config.toml
n_experts = 64
balance_bias = false
lr_router = 0.00073
tie_word_embeddings = true
beta1 = 0.95
Below are experts of layer 7 (counted from 0) of a mixture-of-experts language model. Rows are named router (the router's row for the expert), gate (a neuron's input weights, with its number), up (a neuron's input weights, with its number), down (a neuron's output weights, with its number) and show model dimensions 32-63. Each number is 500 + 40 x the weight over its row's rms, rounded and kept within 0 to 999. Numbers have three digits each.
Before each expert's rows: a language model's description of what the expert responds to. This comes from a sample of Wikipedia text that the model never trained on.

# expert 55
It responds to: Ordinals and rank words
router:468495559499594460433571453472517525507510538455494519487508514425545531447584487478516448543512
gate0:517564494473528487486583503538498501468414488471456517492494479469507482451549485505505526539474
up0:528507527494500546453458567583580475501559490417490519462497513536517502445420470578531514509574
down0:469464483495557488502503530521497441493552462543470586509450522460516413514436498467531457476448
gate1:530469469524535465443472495533509532491505473400514493575519460545524450488551452462500502502512
up1:550487464472499540519487481517494468545486487476473563493473447547511499540558562546444505582515
down1:503532485482485561476607559495462538514562525427497589585505461456453475442498544522462467510495
gate2:439463491509448529499525496455577520522474493460512454526502530484527561517495540494536537429462
up2:546455511547512525495521526468524448538511544486537471509561554556509521472462522498465450514456
down2:494551543489484514555460419452506469547466528485512465416509473535500552522469461528531464503460
gate3:481477516542385504489516504548510506538431530467491465464407489508514519506582467482551504490529
up3:541496542506511515515437491459544551471533520516478545485495554512517496455464475479532510536507
down3:556512468494455523432467469500477519470457502549540400566511517474580507502486514473484401534466
gate4:468519522477472496481595475535526493499531519498569467522512499566546483490552472480547473555508
up4:586509489497482489496467515437465442447463508517518444477459499499504517463511486480485506515482
down4:497434514479555461505502541455535633476494538537542448411545455488551515514368551551554474495464
gate5:431582453462514498461492503504519566570462533512516465498450466439503512446559496480433467486531
up5:519485469404547540507495501482514422585450487494435534511548490547512547561566518496482554524522
down5:509557516483476478493484467544513485518462470503479493535516522468585481546506500536415463495532
gate6:569503500519513512491586481450452497460495466572518474567510511532532536497388466446548549485538
up6:465513489521555507539456499580540480522514511491509565456465530554527470482570532516499537509450
down6:547502591525530479538563550487508466517483426474418515521529550452474475538530520427429461506521
gate7:494510494489536442497513524493533504484525468549547505551526505483496531509554555498512495515405
up7:537495530525468512423481554448501509522538472399545579560508503463493559559492510448512568556568
down7:500479534493526502492560517587561469503433524484444524476452531461532567544579416501464549467580
gate8:479488495577519522513512535555574433496508567428505503543511584505502524501507458507508505555586
up8:548516498563481520491490535488474495485578604373528517539471543443506540534511483492485534496521
down8:496481467522455567494536506618545407481556487413497511546502599533451421501584445542456421436519
gate9:465494516496525475569480469461533489455530594555552486527521514558555477517573456503489486544540
up9:462504506484520542425502441428476480436514531492491485579483490534588584407527510451500550562515
down9:458527534461514528559423491527463526499483458474468561433459474482441455497510516457451518491500
gate10:518558508530518543521496547491438569507501522545562531525499507452523537460516449490513452481480
up10:463471578503470513482547476429545500508519543495453517495558539445525536444510505534570511547437
down10:527498524493552544536519473521549513497391487454492531539393495459538487533444504496543503517564
gate11:509492507578520529467536533542522544514393541527506466600517496525516589526496580494467449541483
up11:498457476510552479541535539544530451466446526434512540506526434499456450463512537490448554484517
down11:478459558578447524474421525467511459447522504497455511506504487446527522514457512464573528487443
gate12:428556532509470568594550467443437531526538499464483457481504497471522499541438451553454439568539
up12:480498574518544489483514532515456486582492460456519466454549556534475488508491557423536439486532
down12:489547536476504547513448458526459513545478561470458511521526548524560528462417436454514418469528
gate13:528537485528539498564562514504438530561512527469527537482464511431508558559436480522508501470518
up13:498502453471602517479505501486487544434480466502511526547403587543497469553509440480482527529481
down13:534579469487531460534471495439494504458507541469542516513517474543547594560575466525469500513527
gate14:541558487556446562468533527466467459502530565465455427511460483460533516516587431493451480470512
up14:515536479489502535429502562537512553546526506518449557554497478477548514475508534516425456534486
down14:522462498512522553479474510519638511488533559517428466478482527505508492502540394513509555528508
gate15:554527541449529439551454518467444479520510540473503522544556495569428466490553464568524517562580
up15:470467486430503462495571568408510513578532504497570491406535480437534545485430462517467508488556
down15:432557481522483527457461512551473519507532464519520509509521473554531590422522517475527522430460
gate16:451482531489546533475573622481556478462442449466490515522483555486493500504555456496442521516531
up16:496444542540555447452486532567431522481499498524549511471439538511544450491466576509433514471483
down16:488512525546494481489584536525476532421490518466550526514542560451601574468489528516522517540537
gate17:490544569473534497503547490478548523507504400494538482574471515496485551511503484466418556461514
up17:482470492502469491518544555528534445514519514533564445492430485564531464545444631430475429470430
down17:477439492522452522512522533409559488474466429485548485506478551502493528530473472491498484536511
gate18:502510524518600545550503545466454537498521507478517514597525467517548505511535504517544489460510
up18:521503478502516520511462475537537526485536482509516505493420474469487505568560501487490450385479
down18:481422514484470492464526501506423539519485556522473462509471492484464478574456528553492488593467
gate19:500418493516488471439538464404475516528527452495593464508563513451471451508534531538504472564538
up19:535495495477519476525498476538474475418527502563517505503480536450539487490525504542546513475516
down19:575574538510519549524582536502498526516582463494520542566455487576462554492528418455469513525497
gate20:454544534604564534465467537486481543487534543471461480548447459480499478453530491443419534541515
up20:526435499490532479518429532584502445524491462499449509523413477515494454511488552459425538507436
down20:560473523500514495548515516524465458463529415505468532596527433501574556489492504522442443488496
gate21:441511543435539553503523527450473506519530440445462465532469571437514565413499492495546477541513
up21:402496461481468499515483527496548468520468488501484480528531479435509474484475496519536517616508
down21:542443517402515529453424538546566430484538554503524557480464445463506484516488487493475457542465
gate22:492512562488500489466509559518439476475427508489453544514463485469520505523463546492428515544515
up22:496502464477478451423491460472518523458557470517430491482483515510459460523477465510465492534520
down22:414543473446564554452440466545461501530502518499482511499435491517566480444468475531478438501544
gate23:464491556529537488492514481472516552446480483457467559523424455449491477563551466503457570526463
up23:463498448511528521614531533515510469525489518471434432607439511476500451498537482440575527492462
down23:438408458449392498529490529535464510455464526550523499494563504472450493494520618431482387547391
gate24:529489449522520511539569511526576538509547455565583509512555511577486508517534440471552475506513
up24:526499559471537539445519532518498489435513498396481477573557436495502529489476461459526523432558
down24:504480510530476485521442485454413468548499582514474443467473475476509550449545465456443500486518
gate25:466489514473486492532543550566523490528460505524525553553485526538498535489421530578551450512560
up25:468519485506467510494450475501525480499484552440514515453516438522537485489500496484517491572471
down25:484455523488442478567510490437530458457520466453529469438480495510505558447434459491497525527507
gate26:483509552487555425480538471443506516515459518442517498530546569525535488516507443484440506561484
up26:455550468463513525509551513488550550488505596575483515455483508510548502483466463474469465519521
down26:492451501476452442481494434500545566480407508489475564446565438557502431449439476526470521535528
gate27:476503514515538489546560559435584525516497502504464561517483499532483510478453528506434487515534
up27:512548424540468544553449560538469469486456568501484494462465463492409473494491483449514470472493
down27:539517520504505488422459531495476547519461570538471495452459581581463430533466537480549516481520
gate28:479494527431520450376532526569465501516488526497458508441443478493558563446471513492521531488440
up28:497483522431512517491424483522452532457472474517453525496500427477449504562466495465495566469495
down28:454498548485575417526478580465509440522464500548518474470415517472474457457550506457462502544554
gate29:480592517448518511473473518488559525530604498490529529520490528490596572478569511556528546489475
up29:478565535479467521475511456442444502486463472505529513465471503482472528501540466505486536487587
down29:524496503512548491531497503464529560456446551461498431484504498415480457549539491457571472506511
gate30:517513555448527501470617485560482510462514490472494478458527499463574553514483477473582449542458
up30:474506462516528521552539552456524485453437530492539479492547527480519507424532513476470450502549
down30:470528516545477451523452506474524472458516466524412404479454470433479493468481539526488516555443
gate31:542519468489541478503462483484490502504548588543545480528509551509472511453502493459509482547476
up31:547522488512455467439500534422443430480564531509541419450474491523528523513503504355555456390501
down31:534493509477454504474509536548566414558520494488462507562488484539535557517686531511519464504470
gate32:531585485474478545520549512484464536546509513549490455559500573440535536498495462486499487544483
up32:511523477467571513413532473504424517518555513526450460504536502442465457503520443561491524515509
down32:515520461472471492479530499551510437554521588455473527472515508471480450466519487503585501551506
gate33:487515482480516450453522482490496526481518532548399478523512554490525579497518511491518504533518
up33:444491532508448465517548462472550499451527409500552509512462523491528460499458536482480528569513
down33:453526565583476516511536554484512527590519519453455488534524510474536488539570595455415430493479
gate34:488484485490582497558518523524546487421531499505491533464446480466505482530580498483556486425617
up34:487490528466566465457431521486487441567528485435524494487544487464505480602500516491541468405500
down34:489490436510452525599510584524538491513525555518497530597430531494540539513435511491509543489495
gate35:461492522461493473428539508502544505466464470521511493474517464445500500525490469497497559456517
up35:557488459486492439473547464494527535449538511587457505473491483499494471539436572440520513525532
down35:506549469595553444489490487540440494455512488555481516495564485514454473494542478517405445525479
gate36:462534551556499479482493496438425475451449515391489541459620487529474500481484456488546430558475
up36:516481562601456479505551501549515493505529538444512500556515431475546517503508512426541458421494
down36:509472489515583464489549556544539549529478532477474490581488479474544410433507538460469534419540
gate37:442489456501478438494463537543509550487496551538490514507511505485500496561532441496447456452445
up37:505487441468525535513471464529507468556493502461450445472490497528532492460498417524474500473511
down37:545537487475491467444586520546531416465441412432535555485409485498469519472543516506497567508549
gate38:514535556533433459458565488499502470519472552459568496602535546384399437500475506480443565502501
up38:546463545447498486519500466504475487580484501551508577484463504470463553541498527508453493478422
down38:458488533517484520525580514561496410482499554508485542508513482579466596482520480464454431450534
gate39:510532548516561458436541574518447540457453443462538522462464508536468470478535561434476535544530
up39:479505467495456547444549494427514539478486536466581583495473487473522494475506452515441513477548
down39:483576538544490491455469550476541493462505556492584437500460500511550520498532470531446533526532

# expert 12
It responds to: East Asian names, scripts
router:451556558503591425444597473484519536443521578488522523495479519491532520482523481481533520497458
gate0:532440538508530504508515548483549481453493551502453515484441565546459509467404504534498514481450
up0:478453461577511436459450469511571432487494498558483490573498457479465535476506511552474519448491
down0:462460505521466464510552509579534522474510522501501513528495517435551501492501531568522485472539
gate1:532486504436460456441467482441511512498417414473483519467492440480478494498475472463574552438574
up1:444512480565529532535559470457465515533413438656521502516461579507508531573519488525510498498490
down1:463446521525494514616526475550545505515492405521539455456474507480513494488520497508485582477487
gate2:469538522503473438535569501517502483503440523491464618476490513454525476514482473485491475501515
up2:535543479394465524485539525527453517529491530501441361468485549554430441473485454527449470523426
down2:399476497497485563519505516483547450483554464438485504512500631519457494510464516505502540488533
gate3:414546477530499528503484469456499553503505480539499507483571472513492434456508563459532490545503
up3:489471559495531507508535474515491527503549484513588459477516507542451527542473504457528534567440
down3:529587471453502542570468476429444503414453504573521541554502414559520442587497501518491533532484
gate4:462579594472521546478409423415480498501454473523511414498502493496523462487537540441528543532391
up4:480424496573509451470449447484495460520510511522581533472514481506495465492587542507459541419464
down4:483505448466549510550533543420445522525496514493528427471474492525540559554529570519471483496492
gate5:485564493393458534520554479501544482566477467495538453469596479571484521506474530499542480460484
up5:494547487476472513550491443542438496455553464568451554423545519443565481467483488532498488525599
down5:558505459502442492444602500589476512481525508501557546511511506562501476501475475573520520448440
gate6:480460515435491480435565488464491516518540451476552486453499403417547493468543522489497524436478
up6:441483453511634517435496492522472545448502550531504474489548499477449513509484450524455475491446
down6:460482517488417465497519484477447571544406457536560459442537510413530536494556411424495477466538
gate7:436542481486528493523426477585439543515502462569567471500534468496510509541543462530476509474520
up7:491460475548412513564488506438473553568492410455495446526491445434526518430491504534500490517456
down7:494460550448483537536504501527464517529456438462493530534471482470539478522584515515504440518516
gate8:504537518481521484511570493459552471521448531500518452535509468542454500430450523490571415480494
up8:502519482516550495451440439403475467530476478467455521563518411432490513548472518489453539517522
down8:528498451561581471555519457464472448520450511479524560500456453556473538500472521527475588496555
gate9:531536510509581447469513548545496491449504523475495425451485480529516486486510521522438433525559
up9:514478543512453452479505522510431469530507519541455479577508571485537549458486480489518572554415
down9:582533474579500467506514421468519430483469444510483481511518511543545472448452449479501480508549
gate10:512509539504521473522533455540552557464544577535464497519456506441482529509487490453533439432472
up10:485419508482436495548513449503527500503464511507482473534490487477528497492476509415461484506483
down10:515532516519540481483528411538473508499486548464510546511503473466446529433500448491553461473447
gate11:530502493491475530500499539519475444495610515510493500488594544547525516505489460472574512462484
up11:501512456513451487496527477520481481508473449489511524564468445495505539492572543498470455489495
down11:511430498509495452520446482473537448458524528506494492518472542537493573514470535530499550518532
gate12:484535513506502504503562566501462540511574531502482510499466467459517529496446487531461578541471
up12:522516462533462442460525565518569423545363490503464494541503479463509509416473519485425480443556
down12:485505498520467358462483516447529456491456552562576507477488496537476429441500414541543516468486
gate13:475467527503488411441567546546600508503559462461546446453564490482551516431519516520428446455480
up13:476508545500500490487509454523547456450492560502524511590568554602549490523530497513516492523478
down13:607466438544574441546505514468546439488563533536524523495518441486566501508585499522484516512508
gate14:451461580499449401488576501473547588471536548524483538473475519557486542486510508510544532489519
up14:470539456461517552482456465454500494542451446418522473497516516518475492497489485497559570541489
down14:548495476497515520598444432501478512471489515530559474488502527497487447491472526524522487463462
gate15:487537594474573504494467421414503485446597496496476495491515485482529463510465450502510537567572
up15:495510472487496498517500497516450488452403484537522452533466493558553504472503521533490458459549
down15:450492527412518456457526553470485574504553523448489485480437556506493520465507427514528498508565
gate16:523503476529523475522565515505525528492549458489559523580448488434529532467532564530501496516437
up16:518415491410496544414601537462508467510514495543421492542458522535468498508519452520535492458506
down16:515479541522548496516472454509454522461495494585476517448523445463505482549472520461524526588539
gate17:512441618525486448543472515514534500494489502493471467486462498519505566450443453549516529593535
up17:580555434504509574509553550540468563419508403543563422538460526497562565452514434542541448568461
down17:459567468491480502484487509511482416476488566506507485527503516524461508499481550519457502549515
gate18:460484524530502415505506491513475515600505504440497517525596520479461537387483498546561481490482
up18:457509519452482551425517461538478497550547456581516442473407512519490541527500521509541465487534
down18:599481464398436473578505485476483546506526544480544546511547484520400570476519508395510527506413
gate19:472490548495526477447444507550485481433494473409504538528493462507475528469525496482479543547519
up19:548513482470492520514549475435533515509455472515491490464515471601496509471535496536539476481514
down19:480455442494489521457521487503444564533485462589493410451538525482492573468487478451470491456462
gate20:489384512528487514530514439517534451474527481490468524547461509503499520476474498530535463505407
up20:471463500533446482565471472461497523484481534495534552493570481564522493513479454522505550563589
down20:454487550492400495464560517457508557448527521477537502502596485475522458497497512519499471580436
gate21:438507529551471532516503530493477541510477460476480518500414553463513559528570551523541520494485
up21:563452438520481503481473532558505490563597532466476444498539513576469525525469520430466455449522
down21:546468548469620555497495462546531472530472523515563576459533487584452427457467528493485535510497
gate22:409469518487493462523524451537449567500477527437486488465522519488541523474507460439544485502536
up22:477487443497478536554543466519488484561544518521505562547515466547426556526522490534499481510556
down22:529494452447499521560496462500559494463516514465579524517499514480466559485533467506481523529491
gate23:499602496524516493532518519494501530458495519528486468521499523470489545521499497477620535484497
up23:540499473604504550581440521482527454497482506459445408490533532439489506482472483551553490438489
down23:518435496553547589497550519473462475422484649482501488517526519482505493581486482542505512502503
gate24:520449578555494479537538502448462500502496476519484473515520488482530549536507435546530601421495
up24:520496543559519514541523553533556480496560504475477518439561533530485520469567440574489504515483
down24:484496529554470534492601514578513562487570430463523440442519498456471538472546494519467560497499
gate25:542431495576486489451628520492490533448579462505492496510487440554513510523542457547569581508525
up25:524506504501548493501514401522471512536433497517508507550416479528537571479496508553416508425511
down25:503532484495415558491500504528519478537450531543460493516564500485529479541500497534551541493485
gate26:493447501515530476554503493468494438514494526473477498508493462439495541407487489528566449512505
up26:535514527396507465439505489515479555562513452496475451542517492488506498464487480521520440500506
down26:501458440485530493475508586473567547550549528478571554521626508468529487515507485528542488537489
gate27:483499478575445486516491462527585470478467510504472558555460585496566510403543464529506526520571
up27:490500453572510459583545553542543516486572411486520548476520508541484510464526462452570474494500
down27:557568416519545481552473566512462539505449491509557459499394484613561497483527463505522545524446
gate28:482491560552515517519609532472588477473506512460555517454465488530553468520493535462506461488407
up28:525491519572542483527567493531468476431514473464513444503530500600439429493490529437488496462529
down28:479464508537441432494506541536472519468487511469552489571539524524541402573556485462521518534467
gate29:522419464486540487479475508529486529419499500477551495522521487464480495522422442467551424565500
up29:519503456514450492511474530452525546486498484498558520456485509435527514598563479466468406465489
down29:528519501490485486456460561566484548540455507475539548523505496482570447521591463446487514433508
gate30:528500565456463462548561582476522519523425558454479526484447484471524475436541522545538504535505
up30:600462528476515471494540495515502415529482532461549585462480519594447520537471496496572510513493
down30:597497500486503473475472451563534470418472542464454552457529521513516434483510421528508542554473
gate31:460475489579428481382557522471544493463521485497474522503517503438535492511479456485548436502521
up31:551493492487487596467464432464530467465500493460457537450513513423545529538515542514522450530500
down31:517495531476523569494529531536477481496530472483413439538457500570439550534522498514449540483525
gate32:491523503507419511557458578513465506473531522447461482537484504457490415479484551516472509501537
up32:552397440504463458522482501462447538530495548508486482432549447508525485456495468541508514514529
down32:577595478519497563444551464479472523499550473507606436472493524546466470476491452499463490447480
gate33:489487514454464544538559522473526479495528532495452518483538551498506567574469523498469502491503
up33:513511505545483538547471552452571565561477475509471530519507534424474506460468499465503559584466
down33:414509556549578543462559436497524496471567472518472553474483501527524423521537493460521497512497
gate34:508508497479577439515508446502543529517498538482488575571483472531454559539536518510467491542513
up34:473503465529360597479494511516488530456467470560454481454481525528485510484466526536569572493471
down34:449456488526468500568489489517460477528445433530511419456575562464509447471495469511497489490472
gate35:547547548512583590492472505524534520510549512496479528514436432533520468548515457452477525490418
up35:584520516502511447508562440502452502496495513538485481556444546471524507529468542495529486498526
down35:477438496499416534476497514514478504455484540484455448541500457501511476514567470494528538448506
gate36:512569511521388441395554508495518502571510585516431598521362566444484567546535457542593457470495
up36:522456465556456528468445540505556498523466498479542422454531509523455464511450547452539540498525
down36:503533494563528456495505456476585498500468491482485559499444530505591461434513538532425490507455
gate37:529471582401482491428505552519478523493506508524490480481490404468446559514577472513466518530514
up37:565536488490506476470481543483555561501487510451530441433531492546502470496493589467447544505512
down37:547496516515551535474533496455502455560504511476459451454522425483529467479530508540456553491575
gate38:474544524475494481438571552548547468545521486531460476505525467500475530499496524461476538523441
up38:557481493478488478549520454478536417469519421533518482497452544468534510452415500460524475509482
down38:561537539493477477442518509428473505563474461615463445533551515479504509497474532437476516408529
gate39:484586463515480570527521484518493505509531556543545581500479451541538548481544456467533516507522
up39:505434456549507536521548512452498546430438554442504539441492545497529529550470443478497475494465
down39:590497458450580563517457483477524475483529544507540492534480509536436587515487540540466536518498

# expert 34
It responds to: Quantifiers in statistics
router:525510522503594466472514482520517529514510554489614538514520568502501461448533477458484440548464
gate0:491477515458556515504510423500403549462472471464562460532565526493487540446540482505508501530510
up0:514510421465515534489499505470464515468502476476567494517533473478564456527456432537477489430470
down0:525448426436449379444487468532475553476403470501540489502438564455508547487461447515528541543508
gate1:487539498507480541498509569539483559463577508563519529440551541440531471502494530535432529496484
up1:504476445515519460577400571511516429469520506536488479489468467543528454546551380546442435465521
down1:501502467537530600447554477525529543495569378418470491549517555516464490459600529506432523490515
gate2:471453561471530529580485492529465522473532490430526527505499481529492464470485544521473490526559
up2:470461561508504484523426533602442497549418565544481559497444567548520459553539559569499500484559
down2:539462557460483462530404472504516465510510529493487514453435472492485440480517422577511524521534
gate3:479530530463523480459449479484523467454491564438476561531552472487477528486575552480513457504535
up3:534469479466469506507530562503503527520532555538481500531487496450491545524489467520510563517471
down3:407579528479528490438480449461509501497447511427470476522451432476513488452442485512466500470430
gate4:507476522537547539510549489507446566536504522435556547492475496522524537515490406464530482488450
up4:485488428532503490467506491583520470539489505550523458534487438497509385538495549577519461460543
down4:575447594480472567457519525442491534481537538549518444410497490563518516446509561566482494533502
gate5:466490477479439535533516528492449566488470536544485505500527449468439530511483551537492519440520
up5:568490491543492505479466442553528417518550433524485588523490493447510463500539497520488498504532
down5:548480594523637588534525453510493476480468521518431492527500493502476489502488522490436528564505
gate6:536543512488535523574544532493492564403509498542513451452536506480538483476462460492502509536457
up6:456500507516493519550462546492421518418557564450557460462451453591429482514467516545522492515453
down6:540445463441532508514503495514446451519454486488581481481544486522477565418490509546532470433489
gate7:520559514555460571510520502494511466439507536475554605442496481449534540553521486486551476456503
up7:525536466552474489424488524465455467557489440515515451502524546444587487466514485562538523494470
down7:520515483462449369522481506435537468501466562447502509477462568530566577504570540493513482491486
gate8:459541500499471507501462601517476514559410519458516588469584544603481519483489486499499482464560
up8:494501499467498448511506512512454400521526546510532457437463563530457521526510477486507472509501
down8:446481457541512538486435503490529438509505474568488493482496462508492611543491462442514493507488
gate9:478432476530448583533491458488547508490497628540513529551486516383517518514546429499585525490487
up9:550493425561500460455510495537398478500515481501512415506487473474522483486483513448531492536472
down9:518507446487516570536531543480518530576462510526457514497512511528490421543464495549500546480389
gate10:474515437515555411506523502496450480534477404502532492532469550475420454564467495422399459532542
up10:500482492509431476424512474512481488544481438589496437491467498519535559495520448545419464547405
down10:532515478469527547572491487487548500479480469492481465496456546563529523506468486536520500504433
gate11:528481538508556519577464555503431488498470476478483462511479466503504503531511444518471542477449
up11:540509539474554558447521429476530484550512467547490566580530564539448511493514500410486545560573
down11:500518488548439511580529531484494455532536512506507449512581453396490481461470577488472424480515
gate12:531536461569555504488495506473507475520464549463510485525541484512545468506465511502529497479529
up12:454513494462490548480490511492508461467467487473485404496556518501535499494409465492476450454478
down12:498563544476530547530482543496455522503429510442453518509521548517497501473487583541536474468446
gate13:493491517575548522555511539493588592463548481447507547501424498516497476419543490541494500502516
up13:524574535573538501463394486521457521500450434462490448468542518540510465532468498514464544514477
down13:551471473535501443488519537470559486539511458464509559474431475555526419554534468445512507515532
gate14:499485504525546458482557501463469461472467520502503513476471417493576517489572498498476474475485
up14:492497429446492580463492568491505576538502477436546510520501534577492563497550464547445506487471
down14:505488496500518448543385424530496486560500464508502454491440485502511538531514578462498528478574
gate15:526480504525490441448457499638424481569536452518470393502543512474530512515460457500495477453485
up15:505517567549464453573496514595445567504548497423455531466514552518508562468481528542469510506501
down15:513541583516507418559519481472536524526486440509497509456352547572494501496524460484492477542518
gate16:539501474452480459508508553541419499483440408580472458594571507511469526471511546517550463565465
up16:456550516476506523462438520402457480394458531500425451480512524516487493509452528580528544533551
down16:484440488493498499506489485454485556498450463433509516493450497525495534511506464448549511501517
gate17:484499550403505479462556497580495500513505513457386576419525592468478476519571525484462466501552
up17:520570565468515438530511522483399516591466495455477495428506530440390530483495534492531541481561
down17:489483580498413531489438547499490453448571516514532520500504482553461461530471527535555499506512
gate18:517490505482512447541492479503491493493573480409523498489560580562498517529505538458458481490523
up18:498537445483528554451466484477526494568527509529544494488572485488511458521568524544502593523472
down18:505531487443484507538566542486500514556504557536482483495490464531525484432436474482511496543537
gate19:518509492463487487516504490566532533532461491544517433510411441477545544495516490530527491499522
up19:464472537501466525553531481526501507488464470511533538496524448537507510477523478448421474539486
down19:581489485478537500547555433469513525489495477569561479453521472531503503486497489516437566458505
gate20:564535511527544510497519535461491433472475559529496463485526572540541511421504489526523484509528
up20:473476532447562488452441546465613518468445437477483511460473510560565472541473481522607459483402
down20:473491470536585525453508504521495438513471556481556524516481480506573603460539425462501558485437
gate21:519528503531461435503435504557480526570557493493498548564511507437538519516498509548447473500517
up21:537476544398541434461464513498450493545514521506460530480542485491567462552508531538440468443488
down21:502523488461546562496462503551481496504542473569476496495507537530484485484594590520524472504568
gate22:541515496511579495447457453478533488601504512504533469439433403501493549504424498514455489570582
up22:523546440467532553494507457543432413501438506465533488571476510483479525511487552497503493510518
down22:449481521476519451461499505467531462452528499478507507487471512535526436465502462538486466465443
gate23:477454426455519503540529507459488517526508545507542436543539495545530514475487467448499440471476
up23:551587527451474508527529546475558501427514517530455567473461568504487532535506455443467517471585
down23:490499509500475541457519530438507472505489552511523491475481535465519495544507527496508500455487
gate24:453464512493461567556538518491487458472467476473513465501511450499422531510508439530436498510519
up24:474524485545418492520527461538509482452539614447500547531560463561531485442490497553583576505490
down24:533472467553469442550484430437503519519512525551530497438457470452503512487509549502465553430538
gate25:483515578552468508513511514454500431501507419479443523542557541523519431443453529482558503466462
up25:543505439494563471581468555515594522464527577538526538425471478551511538507446565521456445534430
down25:482472488487475504477451503533494501435586519523526508477492438519507500421456485571479419537515
gate26:514547503483592477473497506481533486457530566473468481538558455509508493489519473457528501511511
up26:460526527498494518551544505504535515492517513513468483393461501460524523577522469507468493519463
down26:482448488589486509464468472456476555469507526544521466513557536554480523518472483517388537558496
gate27:456549499412515545497505443571506498557613524547510509541495510534461528548394454513494444491446
up27:543510505437589485448538457492449504495425509512499540510513508565464413520524482475488526460446
down27:523597444525464551427529500476535518440546401515498504484584510570475511565490500509541447541447
gate28:475546499509468472450499465581489520555564481478527563507447560461448526518491483563543452511472
up28:550500500485501484543534470528424506502511492460610522491558545471551487491544496545571464482413
down28:467503455519517534514538515525497492491475498498524475570489560461594514444516486523509550482494
gate29:517475485532608479441543553518498560491488525469576543493460601487525486507516503514483500486528
up29:461539483523497431467531535561540545518470489497553519420484525545458469557485546561503499485462
down29:506540474405534458441528508473549498582525536504491537501578508414507484481588481502471567563506
gate30:498449495527467518551471514528513505521507503500555517570489423577476483543509509528505516534428
up30:561511457537595507543533471483468485445489478483512520583479480542563453475488497513506503467400
down30:491445517491591475420428461470429519565463505503476408532548448399550477575574468582512553507458
gate31:514547494538442570430504460538448448531486477484434431623471440468523558493481438457519517518488
up31:497466511419544474446462468519523486447476494478470446564419507532611521520543419500473526526470
down31:494487474540523446526474506443482521512572503497421465590562479509487478430536517412517525499494
gate32:486474502501424517521472437502464496556565511509517550568456546509452509488584515519483410569566
up32:539539489515445503486507508564514473532546562514522513527474535475546466550458512510542520467522
down32:505460460593449549537443467507475529521459466487465478535524501498499515515459594473444494488536
gate33:539507555468470540476567458491523490466544474467425499532521524559472555470520479470522491477498
up33:469488444578456503508425479544518506491574500578540514482463479482491485517530496577510494474503
down33:518545431503475535491449420481538538451576541478507527546468588454535508529531478513531520511523
gate34:522506518507422508443492533524538525465536488527508478578517489500479522488548380534472520479417
up34:495522548583505498522461453441489466508513586479530528544467499525420490526551514467497510510566
down34:497501469497483608453462521493541473494503527550480486502447452530451437504515478508523494418441
gate35:513563469458505454454545580523482509459488477480522486537500550459489519436523459502544501474535
up35:407555541540454510515479505522496441572511641570528530480545544556495561542523498523500570559481
down35:486547524480529468512464493514513474454512508452499470515584496463476591503526456542577500500517
gate36:464564490531477573461480547508459495501463472486519448431513455516535494528553526557542525477455
up36:501560549456481548475481515580468524428518580495447482415498444495572539489499464519483516459506
down36:590495453526509570513509496461522559497522494521484497527397444516452427406527449517534571524516
gate37:522539447525448512484549517507612486489536512489476534450562499535502486540482614508537495494519
up37:449558523537470451439510525565495494512514491558546537549507476502540527507439484475493488508501
down37:489509447502452521460455486516483462407485510367424487561527533535508547492440488541526448555508
gate38:473538495519548491551552536504485551528529557455555497454505515470419540476525533547495480505501
up38:522510496566465519553484482493433424526560526469462428446485367491484577465428474565479519510528
down38:480550588532462517505433517531453471525491487514505448478557559479556585450449533461542562550487
gate39:534545528470407530525595544444516485445443459420473538479530524512432502495556513502431458497500
up39:513476523478468429439490444532474482528518548573511514551495541553506516473508508515500503498437
down39:509526520472491491490526439467452488561511527489526490493497464489531567437517532449514482453533